Below are experts of layer 4 (counted from 0) of a mixture-of-experts language model. Rows are named router (the router's row for the expert) and show model dimensions 0-127. Each number is 500 + 25 x the weight over its row's rms, rounded and kept within 0 to 999. Numbers have three digits each.
After each expert's rows: "gets" lists some tokens that make up at least twice as much of what it gets as of all text; "comes before" lists some tokens at least twice as common just after its tokens as in all text. This comes from a sample of Wikipedia text that the model never trained on. Tokens count by the router's weight.

# expert 50
router:462563500489508473494529462496516496548505465477544481475508512517485513460491465501475479525527447497466497491471500523532531503486504528487502499437468530488525484502507497513514497428476523476498486473569548511505502537481529483454483474490484517518521465505480491489566512490519484491485540482521490499488488512517479486521502515499480483504504526482521519490535498490489497537545
gets: "4", "son", "ham", "8", "2", "ton"
comes before: " |", ",", "–", "\n", ")\n", " ("

# expert 111
router:441553495486515458493530454486488486566521456488538468453516514514480519444500467490492497503522446503487482468468484526512521513499501533505494517444464512478518504501508504528497511444498497481506503465571560485518509518463514473471497496498496525498514452506456494492550510495512474495480525496512494523486504519529484499526497516505496492527511521488519512515534489487498504522519
gets: " in", ",", " |\n", " \"", " was", " ."
comes before: " the", "|", " a", "|---|---|---|---", " which", " an"

# expert 77
router:448557505496519479486533471502499521582513463480513484475496506513474508474479483478485481512549450511455478450479477538514524513493483518494482504433462531498518507502483512505513479416461514497512493478538542484522499519457499498476498503502508521499510475495458496472547505489499494492477533494521501515505494531517495482504502522523483475519505526492520517484554503493490506513528
gets: "8", "4", "7", " E", "9", "."
comes before: ",", "ota", ".", ".\n\n", "\n", "–"

# expert 122
router:454585494492512472499534469504496496556509463486539468468501501512492530436496476489492481532535472506479495479473496542503518498476508511493492491450474517476514500494514484524497485417491529502490509481559559496508503528484523477458491479487487526504513464510476492491568507500486491494490523483508479516489507501524486486521497506499461490523506513497519508487545494500504499531546
gets: " (", "\n", ")\n", ",", " [", " *"
comes before: "-", "born", "S", "M", "A", "C"

# expert 110
router:455558504482511428531561489485494502562481486481515484457520486494488534454506488507493492537504472508464518486495477499487535529508471533462484513465484517489525497486495515519505490428476524497487483481529527501515523527479539464451498497481502527490504480512479516505569507493495500491484542488510487519499488528525470484492523499507487493510496537516503492494555501481525503517549
gets: "5", "9", "0", " He", "1", "8"
comes before: "%", " |", ")", " |\n", " (", "′"

# expert 40
router:453579489483514464493539468503497493569517469489541472464506509510491522446484476493493481530534466513481494481479501545511520504485507519493493498442466513481516494505516495526508492425479526491496504479557557498512507527481510474454496487489480523499517467496469497482564501502492482489481527487506487515499503508518490484514504508494467477515517510484534498498543499491498514526544
gets: " |", " ", "202", "200", " is", "196"
comes before: " ", "0", "1", "2", "5", "4"

# expert 9
router:426563474488508440510532480473495485578493487508532471483503494500487528455515479475476496506528478487475508478476492536522526509469513528504461497473495505495504517482495502530491481451480495468489490474557545510513526514488535487473476495487470536509512466488472501499567516518496495496482533481511501525495519524518483483528494510490461497527510493508518516477537491490525516521551
gets: "\"", ")", "}", "'", "′", "]"
comes before: " |", ")", " (", " |\n", "-", "|"

# expert 71
router:446611504492500478487521490492480500549486467488535477452498484491509536463506499487515481517552465496476458489493498529519518523500476528515509511452462527472510486499497497549484518458461542474514505472535532507498509519494503479455482493463517522523518478491474490512541523508500494497513507465503498496511507500512477474510494543496450515519499514468514503519526504478506514521536
gets: "y", "ology", "ical", "ics", "ry", "ography"
comes before: "\n", ",", " classification", " of", " and", "==\n"

# expert 81
router:451580493495513465489532469505500480559516468496540468470513508514490524435485486490497485541534466511474495494480494551508529505487497527490485500450459510479512504504504493522509487418482522501500502477553557507512506526481520482465489489492489524507519465488468493483563498497500492487479530487502498508493501510520489491510499511497466478515506510486535504489547499493494512529541
gets: " |", "199", "200", "201", "198", "197"
comes before: " ", "9", "6", "8", "5", "7"

# expert 63
router:447586505483522466488539480507501494570514476497542477464510501512498527457476487482499477514537456505475490480471503550530507507490512518487479492444465517489523486497502513517500490426472521491500493471542542510515509522480506473450499493494493519505526461507470507488556498490486479474477521489509486519497503503503489493515487513498466480515513510494529507484536513480516509542544
gets: "ation", "ia", "ion", "a", "ism", " States"
comes before: ",", " and", ".", "\n", " (", ".\n\n"

# expert 88
router:454583496487509466488528479509502486565517466498544466472503496509493525452488484491493481519535456500475497482480503544511526503490498512500481494444461522480519493502515493525501489418474527492489505478562557503515516531482515475456489494490479530510521468503480496483565498495492484493486529491503491507492509498505498485517495512499477486523513520483530498485542508494500511529546
gets: ")", ":", "ation", "ph", "\"", "ing"
comes before: " |", " (", "ate", " of", ":", " and"

# expert 58
router:446575496485511492496547457514506497539515457466531501466510506486489545478456466489476489529552466519497500484489491534506502483470493523499482494433485517478504491512495514511487521434503512511480482482554525502502532517482522490476471496514466506484513462489489465471548524518503464500500551499506473500485521498518470489514520527497476490526523527493515527493530505485478517533528
gets: ";", "l", " |", "0", "\n", ");"
comes before: " ", "-", "eng", "av", "ades", "h"

# expert 27
router:438558498514505444519565481504491468561519470494503479476494485533491502463507478490497512530540466505450502461496508517488509512478475526493476488478459492487505500514504506540493486457470541490524513450547522511509502514475528465478479471513494513514510495484471506494575519517479503466467531496487518513493506509530484475498489498499465486507522537478514515505525520488499490536543
gets: " June", " May", " August", " March", " January", " October"
comes before: " ", " States", "day", "ruary", "ason", " life"

# expert 95
router:447552499500525466486543475486489487579506467497512493450512507486508539443508460475505490542521470484482479460473495556494522510467493531485512491439487539513512503478484527542474485442474539494474519476533549517508512515477534471492497494489477503500513477492469510492570503493508502480497523498492502510501510521501507502525505502525482463497497518486508504508542502496512487504518
gets: ",", " ", " He", "O", "B", "f"
comes before: " ", "201", "202", "200", " he", "am"

# expert 97
router:446579497487513458493541476496500490570515469495539464464506503513486527441494473491494483524532471506476495481475500547516514508491499522499484497441465503476524493499504494533506493427474526493497496479560556505511511529483513477465500482493491518505519464497471498485561501506495482494482531484509488505492507500517487488513495508493462484521512515484533495493540501494490513517541
gets: " and", " with", " in", " for", " as", " by"
comes before: " the", " a", " his", " an", " been", " their"

# expert 11
router:455576490488515467492544482512501495552501468509548471461504516494499519431482486474501485514529463504482500491482490535519524501492509532493509501450468515476532491505495501530510490440470533504492487462565556509520496526479517475449488488500501525513510483500472479484563487495493471497488526488502480512490507496516503490514492505489460481523505511497539502490546501491495516536539
gets: "er", "a", "on", "y", "o", "e"
comes before: ",", " |", " (", ")", "\n", "\""

# expert 21
router:453584506488521456502538475499508485566510466488538464468509504511494521426502489501498485529543455512474487489476499549517523514482500518500493493453467530467512480512505505536504509435479517499508492484559540492510506530485508480464485484479498519500500472507462502490551501495487482493496527485497478509492504514517473473505491506506476485523501521487551496491525493500488517521540
gets: " with", " from", "es", " by", " of", " the"
comes before: " the", " a", " to", ":", " of", " his"

# expert 26
router:446576502488510461496541476494501493554517470487553470466506504513491523447498473496497488528534462496482506475474502544516521510480498513488497493450463512483523491509516490523500503427473523499502497469561548505514502530481518470453497482489482525508518464509478496486548498497494478488477531483510486519486498500505505491518499509502464474517515513482538498486548496492496499534548
gets: " of", "–", "ing", " ", " in", " to"
comes before: " the", " |", "–", "1", "0", "2"

# expert 45
router:449574492490514464487533475508500483558516471491543467463506509510492521444486482491490480532529461511479497489474503547506518501492500525490492499439466511482520496502506495528507493411478522493497506481559557508510513528479508475454493486494484523505516470497468494480566502497496483487484526485509483511497507508519490490508497508490466481520517511490530504491544498489504512524540
gets: " |", " the", " a", ",", " s", " G"
comes before: " ", " —", " N", " Yes", " +", " T"

# expert 117
router:444593504497509458502547486485502482577511483477535461464513503507486531449502472497491486534519463502485500480491507533499515519483500530503481505461461508485525505490509505543506491441477522495504499488556551501517517529472531464465484490481478531505514473497465504483550511512503490487492526484508507513486513495528488479502510526478469474514519517490530497491545500504488497514524
gets: ".\n\n", " B", " C", "The", " The", " |\n"
comes before: "==", "|", "The", "In", "===", "A"

# expert 104
router:439571507484521452487529465498491483547505489495547463472511490505481530439494484490510492529539460509489490482466501534517514500471505510508477497455459502490519503506498507533495506416475523509509508471551542516515509516480504480474496490503487518495494461501458503491542499494477491481472538493504477519482502516511488493512490500493476491523498539486514492501550508479482517545552
gets: " of", " for", "–", " /", "′", " \""
comes before: " the", " (", " |\n", ";", "2", "D"

# expert 61
router:448560501498513457508542478493501489542491473495536461456497501523480537441490471520481486527548478499456504469485511542523525505484475525489473490461482508465514473509481504532497492445492503512480504491524545509503511499464505471461504495495483523522514473513479490486581530495482506491467547503503489516479500518533498477530492510500478483510496537501530516502550501485517497518532
gets: "-", " |", "d", "h", "ard", "g"
comes before: " ", " Coordinates", "ie", "burgh", " P", " K"

# expert 99
router:456592504494504449497552484471519509538509489487543497461506510493498500468491492509495489521530446506502500480486478547516533491513508500519509493460439514496500484491526521497510496443490505482493488506534542522496515511484541466459465494499507510484507465521454511469573521497506467475473513482491481526510486529502490493510529487507460480512528500509519500499532522477502514530535
gets: "s", "es", "ers", "les", "ts", "ons"
comes before: ",", ".", " and", " of", " in", ".\n\n"

# expert 59
router:424571483524503450488549480481503479529512496496511471455515514507479555456507491524518497541528460529479497483476483508485539516484482521472485501473463504476530523482495489551493506463471529494502497466543519501516545516468557489487486498482482519501490467508457506498507493505509493471483545478524501485487511521523483479501485507498455503507501528486497501492522513485496485499563
gets: " of", " in", " at", " to", " by", " for"
comes before: " the", " a", "ey", " his", " least", " be"

# expert 32
router:466575527486502458504528443483495502556513496481519482496487495526484504470513480499497511512545448519452508454477506544506531518504486490498483519430466489486495478485505516520489474449482503504486512491552558511505493520483529484468494502511476530500514477524493495462569517512487483473505505506519505501491497496511491481508483521490488497524532518478519522500554482485491498550530
gets: "en", "ing", " |", " –", ";", ")"
comes before: " ", "ant", "h", " mi", "er", "os"

# expert 24
router:439579484487499449494535483486502474566515478505510471457513520523493502475498493514487496539518477538467496451461491545493543524476490538469482507467488488496527477481487490536475495435482538480502493455534566496515522512477522487479493476492491508502500482509490491496524488520512503477481543484521507500503498527518488490523473516488475500500506525479522515484522509509512520529547
gets: " that", " In", " but", " where", " which", " when"
comes before: " the", " he", " it", " they", " a", " to"

# expert 92
router:452586507495495475514559479490500476541497453491527489460495490516489525453496484501470508510521447504484496476483495526527529515490508506496498499459457507481522502500492470538503506431460520495511499467555565499507511534498533474460480494490493524516508481518488490491561507514513498478489528490506477494488507511526488499504503501523458486530501524494516498488532492492487511543547
gets: " ", " a", " —", "ades", " -", " st"
comes before: " |", " |\n", "1", "0", "2", "3"

# expert 82
router:460578495494524447511527481500514497573502490502522476469510494527477517418502480488477497527514482505484483484474501549509515514488495511503510477468449512473511500492520488548510476422484508495488488485563539497519511525480510490476501475495502519506521463479479514479568494515500503494487534500513492516502483527521483468522502515491465489533519492479507492499544486498512513514514
gets: "|", " |\n", "-", "===", "ep", "\n"
comes before: " ", "|", " Total", " Win", " L", " Turn"

# expert 64
router:501572469509549481467506511494527466515524502452547477434483523526493495473511476508493453521558517502473511463486518507497504505480513523482466519487460485497517502493508520520487520444492495464521527467504525542511489483469492471502510475464494531508488466508494460465517544513499514513493536468496495559500523521521447474505486528473481509480500481482492527490523487514508534505510
gets: ".\n\n", "\n\n", " |\n\n", "==\n", ")\n\n", "==\n\n"
comes before: "==", "===", "The", "-", "In", "="

# expert 85
router:413556499495513463503557463510492484537507459478515478464538496497498549449525485487510515509547461516499488457490472526502527523473492509484485499484478493500513506506485492527478485426501535506502492470562527490536492499458511495496485468512467516481513490483485495450544511506496515489486540493489513522495512535499492478512478536509469497495507498492509497494524494500503526528543
gets: " year", " years", " that", " same", " time", " first"
comes before: " of", ",", ":", " year", " time", "un"

# expert 12
router:443587485488515464486538484499489487564511467494547455469507501501488529439477483492494481531532472515487499481477491558515515505487507521491494504445459515474519497509517496533502497436473528494500498467559535506499509526472523480455492500491487524505518466493469499491559500499493497493479527484511495500492501506510496491517496515501465481514515514486533502490540500497498504514535
gets: " was", " is", "8", "9", "I", "R"
comes before: " |", " a", ".", "mi", " born", " also"